Weights of a small mixture-of-experts language model, trained from scratch on English Wikipedia.
Training: a variant of SOAP for the experts, 392M tokens, 5974 steps.
Below are experts of layer 8 (counted from 0) of a mixture-of-experts language model. Rows are named router (the router's row for the expert), gate (a neuron's input weights, with its number), up (a neuron's input weights, with its number) and show model dimensions 0-159. Each number is 128 + 24 x the weight over its row's rms, rounded and kept within 0 to 255.
After each expert's rows: "comes after" lists some tokens at least twice as common just before its tokens as in all text; "gets" lists some tokens that make up at least twice as much of what it gets as of all text. This comes from a sample of Wikipedia text that the model never trained on. Tokens count by the router's weight.

# expert 13
router [145 131  95 125 131 123 179 170 154  85 137 139 101 140 124 140 121 122 150 190 120 152  81 144 155  92 143 136 131 157 125  91 105 147 100 126 122 165 122 119 125  84 103 134 152 104  88 120  97 116 136 139 151 125 119 156 105 147  58 160 114 105 137 116 152 139 168 169 145 127 142 148 135 134 132 134 132  99 160 115 123 128 139  98 125 154 172  71 129 114 185 143 111 134 141 109 130 146  98 127 111 136  86 127 141 154 152 107 134 134 155 102 136 119 131 150 167 134 140 128 133 131 149 117 116 120 152 135 136 138 106 104 121 150 129 128 115 159 110 122 170 128 140 145 111 140 151 149 142 134 148 157 138 149 130 104  90 129 155 123]
gate0 [151 120 124 113 116  92 153 131 111 125 130 105 140 136 130 119 135 152 106 129 117  67 164 125 126 129 153 114 100 189 150 118 139 178 145 176 116 112 144 103 145 176  97 162 156 110 116 122  95 151 149 166 112 131 152 101 105 113 124 133 109  88 149  92 144  81 117 135 109 161  98 124 150 103 104 124 118 150 113  91 123 114 138 117 121  91 162  90 133 177 127 152 157 110 125 126 103 140 116 156  86 146 149 142 167  68 125 126 147 104 129 113 116 126 116 133 111 134 138 110 144 145 102 136  98  93 136 120 114 101  49 113 150 146 125 150 134 104 116 117 118 107  67 103 160 127 144 131 153 119 139 113  84 102 159 136 149 162 152 151]
up0 [120 119 115  81 135  70 164 114 125  89 167  99 136 147 153 127 154 163 106 109  85  59 151 139 158 164 155 150  93 172 138 109 135 151 138 106  96 117 135 142 122 174 123 153 146 107 147  90 115 148 128 156 117 165 187 143  87 138 105 132 111  92 147  99 116 107 115 117 121 116 118 120 115  79 125 113 124 182  86  79 135 102 119 122 115 149 122 106  96 187 114 140 144 117 119  96  88 161 123 127 123 142 152 155 167  97 109 112 123 126 141 122 125 145 131 138 139 130 146  90 149 129 147 181  89  83 118 121 133 147  88 107 147 128  78 146 147 135 100 133 137 126  54  83 159 113 141 145 129 107 155 140 128 128 124 117 114 165 119 154]
comes after: " was", " It", " it", " he", " is", " He"
gets: " was", " is", " were", " are", " be", " been"

# expert 15
router [146 170  60 129 132 162 138 137 115 112 149 122 123 127 121 150 118 162 148 140  93 116 139 121 148 110 106 134 150 120 144 122 121 134 147 154 131 124 152 147 171  85 113 131 173 113 124 112  96 111 133 105 117 177 156 141 135 138  83 163 128 125 138 133 156 121 125 130 137 124 164 120 126 137 137 145 153 141 141 125 104 100  84 109  93 108 140 119 142  79 170 144 140  88 101 126 167 111 123 139 120 144 115  79 132 167 150 100 124 165 178 153 136 125 146 171 154 100 167 124 150 107 113 167 115 111 141 109 128 151 102 128 136 154 119 122  99 163 100 153 144 125 148 150 123 139 146 161 142 121 123 136 124 167 117  89  50 115 131 176]
gate0 [ 88 142  79 171 126 142  89  99 145 116 111 136  92 103 100 134 103 117 127 138 111  88 130  99  96  95 139 148 144 108 122  80  79 106 131  94 140 180 110 135 115  97 106 121 147 153  87 135 108 142 100  90 163 139 113 128 147 145  71 169 138 135 145  76 166 128 109 156 118 107  98 135 123  90 110 168 134 141  97 120  97 107 147 119  96 131  90  85  96 162 138 120 110 115 115 123 109 117 106 133  85  90 119 153 140 121 116 120 130 102  94  89 107 139 134 124 122 124 116 139 140 152 138 139 126 119 143 107 113 158 147 147 150 120 143 122 124 132 136 116  97 144 113 131  91 205 114 135 155 131  88  91 122 108 119 162 115 143 138 132]
up0 [146  60 131 128 162 140 131 136 150 134 106 136 126 185 138 150 110 181 120 149 119 119 102  98 163 117  65 142 125 107 148 130 116 127 179 123 126 108 141 119 165 141  85 115 119 101 141 118  99 153 100  93 154 115  90 150 173 110 128 125 163 158 141 158 138 136 137 142 136  94 140 132 112 136 148 127 140 154  84 104  91  91 154 128  92 131 150 150 150  83 128  78 160 127 142 172 171 124 105 153 137  82 137 143 128 114 139 112 149 150 166  82 148 110 122 107 139 169 108 120 142 108 165 115 125 160 118  88 112  91 144 140 116 124 118  86 131  65 134 163 126 161 131 101 128 116 186 150  90 138 157  94 130 112 133 131 132 129 123 115]
comes after: "==", "===", "\n", "See", " ==", " also"
gets: "==", "\n", "===", " ==", "See", " also"

# expert 0
router [113 143 112 129 124 123 166 146 153 141 114 139 143 126 109 137 101 144 160 128 115 167 137 118 140 121 138 146 136 112 165 153 126 160 110 126 110 130 163 181 163 141 116 135 141  95 107 128  88 125 165 128 122 122 100 151  67 142 119 133 144 134 147 120 171 172 172 152 154 129 119 146 154 127 145 123 170 102 117 136  88 124 109 113 117 133 123 111 131  81 137 163 103  97 145 112 110  95 109 142 104 135 114 150 165 139 170 131 122 105 144 129 104 142 152 137 123 142 154 107 149 127 106 118 143  71 137 149 141 157 134 116 134 155 136 137 112 175  88 122 140  88 107 187 127  95 107 169 156 165 122 155 117 129 126 130  82  89 134 175]
gate0 [121 128  77 181 165 136 135  93 120 122 118 191  95 157 118 134 137  90 136 147  91 112 144 185 137 158 105 115 125 138 121 118  70 155 135 132  94 149 148 166 137 114 146 102 125 155 111 137 124 125 144 135 142 140 157 127 142  86 147 148 164 126 133 118 117 140 129 164 123 151 176  92 155 131 132  83 152 128 166 145 118 155 113 165 101 107 131  91 181 107 144 106  82 127 124 148 129 101 104 121 136  94 137 139 170 124 135 162 171 153 105 150 133 141 159 145 128 112  90 125 135 110 107 125 175 106 136 147 136 156  80 110 169 110 128  92  97 121 166  90 104 128 128 116 128 141 100 134 168 120 140 140 132 143  94 127  81 129 144 122]
up0 [165 140 177  90 119 113 146 126 174 153 124  89 150 127 151 128  95 149 122  92 159 168 140 101 144 129 144 109 125 142 191 132 145 134 105 113 144  74 107  91 129 143 135 132 131 121 153 144 145  91 110  88  94 104 100 140  97 133 111 107 111 106 141 150 135 161 120 107 179 119 130 153  83 122 127 117 110 113 122 124 127  91 164 125 145 135 127 137  74 157 111 109 148 134 118  89 184 163 170 140 123 162 132 104  92 151 112 135 108 102 119 110 145 130 113 139 142 122 165 135 132 133 119 122  93  99 106 107 124 113 164 152  79 147 122 158 147 136 107 143 120 122 149 169 106 150 158 140 111 126 126 101 144  75 154 120 159 107 124 123]
comes after: "\n", "-", ")", " information", ";", " (0)"
gets: "\n", "-", " •", "Personal", " Website", " Binomi"

# expert 26
router [134 152 105 123 155 143 151 149 144 115 187 126 136 168 110 120 110 167 170 129 149 142  74  81 110 140 133 112 156 120 138  94 170 132 144 112 143 158 146 125 146 115 113 129 152 113 108 141  93  99 143 110 137 101 118 169 118 150 118 109 141 111 158 115 168 149 148 134 187 131 163 146 157 166 138 148 166  98  94 110 115 117 123 122 100 163 155 120 169  87 163 141 105 117 125  93 165 100 102 139 120 142  86 119 141 141 146  89 142 151 130 120 113 126 139 152 130  84 124 123 115 122 138 135  83 143 128 140 136 122 112 101 146 136  85 116 104 178  98 121 183 116 116 135 120 156 147 170 137 151 145 147 146 146 109  97 108 103 164 161]
gate0 [128 123 137 165 168 127 112 138 124 105  96 121 151 102 180 142 149 138 140  86 145 125 114 123  84 115  98 139 132 128  92 101 150  80 114 181 103 122 131 110 147  96 114 117 143 145 159 125 121 180 129 124 117 137  97 146 149 137 126 143 103 139 123 141 157  57 135 151 133  75 146 129  93  84 113 134 122  88 142 133 151 133 105 119 113 121  94 126  88 115 130 155 122 138 107 110  97 124  83 139 150  97 121 114 110 126 131 127 104 156  93 168 144 117  88 146 113 144 159 141 135 155 132 132 118 140 142 151 103 149 108 131 136  99  95  94 152 117 113 123 134 144 118 144 115 177 191 137 109  88 148 129 108 127 137 164 147 121  84 182]
up0 [118 100 115 132 104 154 160 148 145 171 132  79 111  93  38 121  82 127 141 128 101  90 135 143 163 191 164 126 133 106 145 127 135 132 151 127  96 141 141 159 111 151 145 146 113 105  98 141 125  54 142 132 125 175 103 109 152 119 145 140  96 137  99 126  90 172 118 131 131 175 113 123 111 140 152  86 162 104 107 106  90 149 134 150 119 175 112 107 119 134 138 114 138 148 111 155 147 119 150 137 128 148 109 150 132 112 122 119 145 128 171 102 119 120 142  95 120 146 143 131 125 118 100 117 150 118 152  94 169 114 168 115 142 114  97 131  94 104 123 140  84 109 120 116 152  90 126 148 103 133 105 148 172 122  97 123  93  87 179 136]
comes after: ",", " in", " United", " New", ":", " South"
gets: ",", " States", " United", " York", " Australia", " France"

# expert 21
router [140 135 155 123 135 143 153 150 126  71 141 170 109 144 126 154 101 152 120 190 128 108 114 131 105 103 140 126 138 129 147 118 124 140 122 142  91 129 141 120 121 112 111 155 134 131 114 176 114 127 128  87 148 124 130 174 101 152 147 135 138 103 146 125 134 158 129 120 161 145 174 107 129 118 144 129 154 141 143  97 135 109  89  97 102 119 168 128 146 108 130 132 125  78 130  89 116 118 101 143 132 142  88  63 146 149 144 105 165 122 131 134 119 149 139 173 155  70 121  71 153 135 114 131 117 128 137 135 172 111 100  90 106 169 145 129 134 146  89 170 174 156 124 119 119 149 113 147 157 171 155 132 101 115 142 107 118 102 169 138]
gate0 [126  75 168 145 120 146 131 127 173 164 108 156 160 124 105 165 100 143  89 128 105 115 161 166 100 138 123 111 152  84 149 118 112 140 160 116 143 157 140 116  93 124  97 103 125 131  75 140 127 130 118 113 144 129 141 151 161 119  87  99 147 110 106 101 150 100 137 138 113  95 131 116 113  94 149 150  83  90 155  84  59 106 145 164 136 125 111  89 114 141 132 117 145 148 144 111 124 125  58 117 111 103 140 153 107 160 110 144 157 113  99 136 128 149 150 122 155 172 127 116 123 137 118 139 120 165 159 159 120 102 163 139  95 126 135  91 141 131  77 135 150 107 197 117 167 143 174 117 146  84 109 130 152 144 122 135 145 104 120 142]
up0 [171 114 121 151 131 158 143 125 174 130 123 159 153 122 118 183 134 120  80 133 113 111 188 132 116 145  65 117 105 118 130 157  74 122  94 124 125 146 162 123 134 146 128 123 109  86 125 133 131 148 114 120 127 111 130 145 115 129  98  90 146 130 145 111 105 145 176 158  76 122 144 111 125 115 127 122 121 124 131 143 144 149 132 108 128 144  76 170 145 130 161 154 161 178 141 128 150 100 142 143 117 150 143  93 144 175 164 115 145 136 168 140 107 169  81 130 101 165 149 111 139 121 120 137 171 131 114 128 151 109  70 106  78 152 126 128 135 136 124 114 158 130 130 166 169 147 121 123  84 128 126 107 124 156 131 111 134 114 101 102]
comes after: " 0", " ", " 1", " —", ")", "\""
gets: " |", ";", "\"", " 0;", " 1;", " 3;"

# expert 22
router [154 143 117 128 140 129 140 145 139  84 124 145 121 114 126 122 113 126 139 145 140 120 114 108 151  84 122 126 127 119 132 136 155 138 160 154 120 149 133 125 162 120  60 129 140 102 115 152 113 138 137  88 156 168 132 169 130 141 119 140 154 110 157 159 120 110 153 151 175 133 131 156 172 113 113 140 155 130 125  88 111 115 114  97  73 126 156 127 129 131 147 126 142 132 137 104 127  95 131  87 102 130 128 107 158 142 141  91 153 140 133 118 104 106 169 146 138  73 174  97 135 150 138 141 101  59 159 123 147 143 152  97 134 130 154 131 114 147 126 112 147 135 167 156 118 149 171 164 131 124 142 163 127 153 119 116  78  81 137 161]
gate0 [ 93 112 115  73 112 123 107 110 133  85 137 137 180 131 132  94 134 161 136 125 152 148 112 116 113 166 134  83 112 181 171 129 161 103 133 122 135 133 134 162 120 166 123 161 110 123 151 150 120 150 149 135 118 116 135 151 177  63 149 151 141 131 131 123 100 153 151 127 120 136 141 119 133 117 127 181 120 163 137  75 163 136 123 128 112 112 145 159 137  78 126 139 141 141 121 115 109 109 189 130 194 140 145 129 102 128 155 129 119 127 122 126 146 103 105 145 118 102  99 146 108 103 164 135 141 142 134 147  41 160 130 165 138 148 139 114  94 139  92 161 138 120 150  85  91 166  88 171 140 123 102 123  91 131 129 134 108 100 106 126]
up0 [129 171 136 149 147 118 154  99 164 103 155 129 131 167 111 115 148 134 149 136 127 134  95 109 127 139 102  88  96 137 113  95 133 115 146  95 136 159 136 174 170 119 160 165 111 135 149 143 124 107 106 105 125 132 193 109 155 160 128 199 149 128 147 124 143 157 187  88 125 109 116 137 123 102 127 164 140 110 141 140 135 127  79 127 153 144  93 129 128 125 168 182 143 145 134 150 168 119 136 115 141 123  90 145 147 153 117 107 130 129 144  92 145 164 111 143 127 127 110 127 115 141 125 102 137 120 145 127  94  95  92 158 103 101 151  98 137 107 115 162 154 155 138 216  99 131 135  78  89 139 152 150  73 142 130 117 138 126 161 140]
comes after: "\n", " |", "|", " Team", " Pos", " Name"
gets: "|", " |", "\n", ":", " ", " Team"

# expert 29
router [116 161 105 101 116 142 162 146 135  92 159 134  69 115 129 145 125 143 134 136 136 158 110  93 149 111 146 133 170 154 154 124 102 137 152 118 117 144 123 126 147 115 117 185 143 142  81 101  97 105 184  99 153 119 117 142 122 131 130 137 150 106 149 103 151 170 134 127 147 154 140 120 132 122 123 126 140 137 129 112 137 102  87 125 128 137 140 150 145  77 147 129 126  92 129  94 139 168 122 158 110 167 127  88 167 157 131 102 125 137 138 124 148 134 182 173 159 121 121  87 159 103 149 160 113 107 109 145 142 119  98  94 118 137 157 140 141 144  93 137 134  90 113 146 144 133 115 147 124 146 124 130 136 156 131 110 101 131 160 158]
gate0 [150 113 154 131 127 105  88 137 132  98 165  96 141 118 112 146 137 128 118 118 126 100 137 135 139 105 106 122 128 123 140 134  99 155 164  83 143 125 137 136 102 176 172 108 142  87 125 147 155  80 121 107 142 121 134 138 114 113 109 146 140 153 133 118 150 156 104 117 120 107  93 139 119 138 157 145 121 106 105 155 167 108 114 164 144 155 115 119 140 163 106 141 148 105 103 126 127 140 124 122 126 124 147 151 136 146 108 111 116 108 128 143 139 147  79 152 149  92 106 123  96 161 178 139 118 121 117 149 117 164 110 128 156 143  96 138 126 133 100 166 116 111 123 109  95 104 117 134 115 150 118 132 123 124 138 147 130 147 194 193]
up0 [120 134 191  99 112 121 128 163 148 119 124 145  87  84 123 169 195 164 147 118 116 122 147 148 169 118 101 161 127 103 175 168  82 156 158 105 129 122  71 148 121 147 147  82 161  88 109 133 143 128 147 121 179 106 142 129 123 104 102 127 136 100 123 136 154 119 159 161 146 148  92 102 115 104 119 115 106 115 125 137 138  96 124 151 159 118 111 132 122 165 123  93 153  95 163 136 136 141 119 137  97 137 113 117 128 136 146  91 108 117 145 147 145 109  89 115 139  85 124 151 116 175 127 121 130 139 114 145 135 124 163  93 128 133 106 145 145 126 145 152 146 134 126 123 172 103 159 136  93 124 130 106 120 116 115 117 164  87 167 146]
comes after: "\n", "-", " Mid", "\"", " v", " M"
gets: "-", ",", " (", ":", " -", " –"

# expert 8
router [131 150 140 131 114 132 188 108 169 128 149 145  98 124 130 186  99 129 153 156 131 181 115 147 124 100 134  97 148 132 145 156 149 159 136 139 127 168 133 140 125  94 109 170 141 122 103 164 104 130 157  78 158 125 136 150 120 185  85 138 160 118 139 131 122 164 124 145 171 147 121 125 151 107 147 165 144 121 128 113 130 142 116 106 130 151 148 118 167 126 123 135 125  59 131  85 132 127 128  98 120 141 106 108 127 167 133  69 145 164 155 140 120 133 135 159 155 109 142 118 122 148 134 143 131  86 149 140 162 155 114 129 127 168 170 114 100 157 101 129 150 115 140 120 106 138 130 137 137 166 139 169 105 127 126 116 101 106 158 140]
gate0 [155 113 114 117 113 156  66  86 108 111 156 145 142 135 125 108 127 127  87 138 148 147 150 107 128 139 134 124 120 126 160 110 138 128 144 145 143 161 157 139 118  67  76 148  88 101 108 130 138 101 153 178 162 144 101 157 150 138 127 136 146 140 144 134 122 128 117 125 113 132 141 126  81 150 119 150 103 125 140 157  84 108 122 107  97 131 121 145 144 130 131 129  97  95  91 113 148 162  93 135 153 151 159 151 110 184 127 146 116 156 143 113 117 138 158 137 102 141 131 154 176 124 155 121 141 129 136 158 106 161 174 119 123 139 162 119 132 100 138 110  96 150 156  93 113  79 125 110 143 127  94 144 102 149 111 133 132 150 157 131]
up0 [130  99 155 138 162  40 118 119 130 145 162 132 134 129 112 157 133 150 142 108 159 143 128 101 141  80 109  80 161 111  96 142  74  94 118 108 110  82 183 138 132 163 145 107 122 127 113 124 169 146 149 117  99 117 123 151 105 113 106 108 122 146 127 116 168 106 136 109  97 132 156 152 122 141 113 104 125 128 130 154 172 100 137 140 107 134 102 120 119 130 111 141 132 143  71 125  78 125 114 119 139 152 130 155 106 127 127 123 176 147 118 148  99 109  57 147 114 119 120 122 108 146 148 154 134  70 125 114 132 111 115 141 127  88 125 154 135 127 134 125  98  96 150 173 135 109  89 141 156 135 125 111  96 111 129  91 158  92 150 129]
comes after: ".", "s", ".\"", ").", "\".", " years"
gets: ".", "\n", ").", "\".", ".\"", ";"

# expert 23
router [152 144 116 140 108 153 165 162 131 129 108 158 102 119 137 117 114 172 153 162 139 141 106 137 118  75 148 158 187 133 149 115 131 116 128 143 109 153 171 144 122 139  87 127 183  97 108 164  81 126 147  92 136 143 150 126 108 124  77 138 117 141 149 147 133 129 155 131 146 141 101 138 113 138 125 127 129 108 186 134 153 135 119 111  96 149 137 109 111 128 140 158 118  87 134  76 117 161  95 116 161 102 116  91 169 120 157 121 163 139 127 115 123 119 126 158 115 119 122 118 147  99 130 162 126 121 131 149 167 160 110 141 127 119 110 166 145 169  85 132 158 145 126 127  90 122 159 168 147 153 149  96 164 155 118 115 103 109 132 140]
gate0 [142  89 109 165 150 109 164 157 147 115 156  88 111  88 154 148 129 186 114 183 139  98 148 183 136 149 129 187  92 112  61 121 105  93 171 162 156 159 150 103 134 140 138 122 122  93 131 111 112 150 103  96  98  96 144 119 150 139 133 132 152 126 111 180  81 157 142  99 107 166 144 129 153 120 128  98 154 117 156 113 144 147 137 130 134 132  98 102 103 114 152 120 155 139 117 148 116 136 111  99 195 124 125 133 134 130 117 147 125 133 132 132 131 143 140  98 151 137 147  97 128 137 126 143 100 116 138 157  93  95 115 131 114 126 140 113 156  97 123 139 112 108 118 126 105 134 112  83 131 133 128 145 107 152 102 148 139 156 181 118]
up0 [160  83  89  70 160 150 142 135 133 130  94 125  94 148  96 131 124 133 106 138 161 139 102 154 120 137 137 157 145 153 129 131 150 131 136 120 127 141 155 152 126 175 144 164 153 178 123 131 140 120  85 165 115 167 145 149  66 126 105 112 154 137 101 138 147 145 126 126 110 157 158 124 135 110  78 120 121 159 133 137 127 120 121 124 136 119 116 121 122 129 123 165  80 164  70 120 110 132 141 108  90 155  99 156 132  95 133 146  97 112 161  99  93 123 152 125 128 105 142 139  78 144 121 147 125  80 116 110 156 124 102 126 126 126  80 151 115 164 142 159 125 117 113  81 155  96 142 122 121 139  98  97 139 102  99 130 111 132 124 142]
comes after: " |", ":", "|", ";", "aged", "age"
gets: " 1", " 2", " 3", " 4", " 6", " 5"

# expert 14
router [125 128 114 128 142 169 145 166 163  83 148 142 107 132  96 134 111 161 141 139 110 166  99 108 145 107 120 136 177 123 181 135 121 146 160 151  97 136 132 138 118 103 132 140 131 120  98 165 115 115 141 107 169 168 128 166  88 160  35 142 135 131 160 130 159 136 145 135 162 125 119 129 121 140 134 126 144 128 134 135 114 154  99 124  99 141 175  97 118 115 152 123 111 109 133 102 157 156 133 131 116 149  99  85 158 170 142 108 137 112 135  98 113 132 132 203 158 103 161 115 124 109 146 188 133  80 137 156 170 131 117 103 119 143 123 121  91 157 123 124 153  96 119 162 110 168 138 153 115 152 145 158 144 140 153 112  91 149 142 167]
gate0 [140 147 139 181  79 101  84 150 128 157 132 121 131 124  95 137 106 140 161 136 156 161 101 128 102 142 128 150 131 116 114 134 120 165 124 161 133 166 133 108 174 136 128 113 131 146 114 126 136 130 141 156 131  65  74 148 110 153 103 130  87 157 105 169 118 117 124 121 129  92 111 162 140 124 146 181  91  88 154 100 150 142 114 143 133 142 141 129 114 139 171 126 124 127 108 134 161 136 105 124 171 111 113 101 176 135 138 152 154 170 132 129 136 125 126 133 107 127 148 113 182 111 108 109 130  99 109 197 124  75 141 123 108 173 120 160 155 124 148  99 112 133  95 110 151 109 119 126 115  77 131  94 113 117 133  68 143 141 124 157]
up0 [ 97 127 155 171 122 147 109 148 110 107 113 175 110 120 114 145 145 128 129 133 130 115 147 135  72  98 150 102 101 161 136 101  95 108 101 128 136 133 134 120  95  84 126 113 162 151 111 144 118 150 157 136 103 125 107  95 137  95 140 112  91 151 121 145 116  90 127 171  93 139 109 130 154 115 132 135  93 122  97 132 114 147  93 159 152 113 161 108 112  81 135 129 127 149 130 134 122  77 153 122 149 151 127 128 133 144  98 130  96 157 147 130 133 100 125 107 147 175 109 120 126 122 143  89 190 146  77 157  88  90 106 179 140 105 102 112 102 128 132 105 115 118 127 117 132 139 114 122  85 135 138 105 113 123 167 128 137 105 132 120]
comes after: ".", " of", ",", " for", " with", " to"
gets: " the", " The", "The", " a", " his", " this"

# expert 28
router [128 151 112 100  88 132 184 169 157 103 119 125 120 146  94 137 103 141 162 163  98 162 121 121 136 109 120 122 158 126 161 121 129 156 132 103 102 173 135 148 132 102 130 151 136  96  92 131 104 125 115  89 147 146 122 153 101 181  74 145 169 122 156 109 131 114 149 122 152 137 119 125 116 131 113 110 129 122 134 143 118 128  97 119 111 128 162 110 133 108 162 119 119 115 116  93 176 160 116 148 137 171  94 124 180 152 167 106 119 186 183 122 131 131 157 150 172 102 136 109 138 118 126 162 131 110 137 145 147 131 100  98 135 157 119 133 124 145 102 142 159 125 126 127  89 185 148 148 142 121 130 132 107 153 127 119  70 111 136 161]
gate0 [142 148 119 136 139 143 126 114 146 126 144 132 140  93 110 135 121 107 122 129 113 123 171 175 116 124  73  95  87 143 131 133 148 146 142 142 168 115 134 129 124 205 107  99 181 130 105 144 139 151 132 125 106 108 104 138 122 142 147 115 156 118 123 150 127 143 122 148 140 111 146 164 130 125 132 125 174 118 123 121 121 146 101 116 114 141 127 148 120 142 148 142 160 131  88 156 141 157 129 137  60 129 121 115 125  79 114 111 120 134 143 118  78 155 104 131 147  81 113 121 112 115 111 133 137 135 101  87 118 130 123  95 132  56 113 142 107 159 155 127 160 120 125 114 139  96 119 117 187  93 155 105  99 121 130 132 129 140 129  90]
up0 [138 128 163 148 121 114 131 122 120 100 138 126 117 169 138 127 115 158 137 119 163 139  76 109 167 122 144 131 148 109 105 136 129 145 114 137  95 126 159 109 161  63 171 127  92 160 143 145 122 139 143 125 155 115 142 126 155 108 105 132 115 122 146 142 154 116  96  86 130 141 140 114 139 111 102  86  64 116 129 171 138 120 154 169 116 123 124  73 160  82 133 107 130 113 172 114 118 110 151 115 183 120  96 161 147 163 137 110 131 113 137 127 193 137 138 117 132 145 141 148 103 103 154 124 143 120 149 147 127 139 144 161 127 164 100 140 152  79 103 113  84 112 100 148 153 141 127 122  83 140 119 136 169  97 110 128 125 139 157 132]
comes after: " the", "'", " The", " on", " in", " of"
gets: " The", " the", " \"", " film", " album", "s"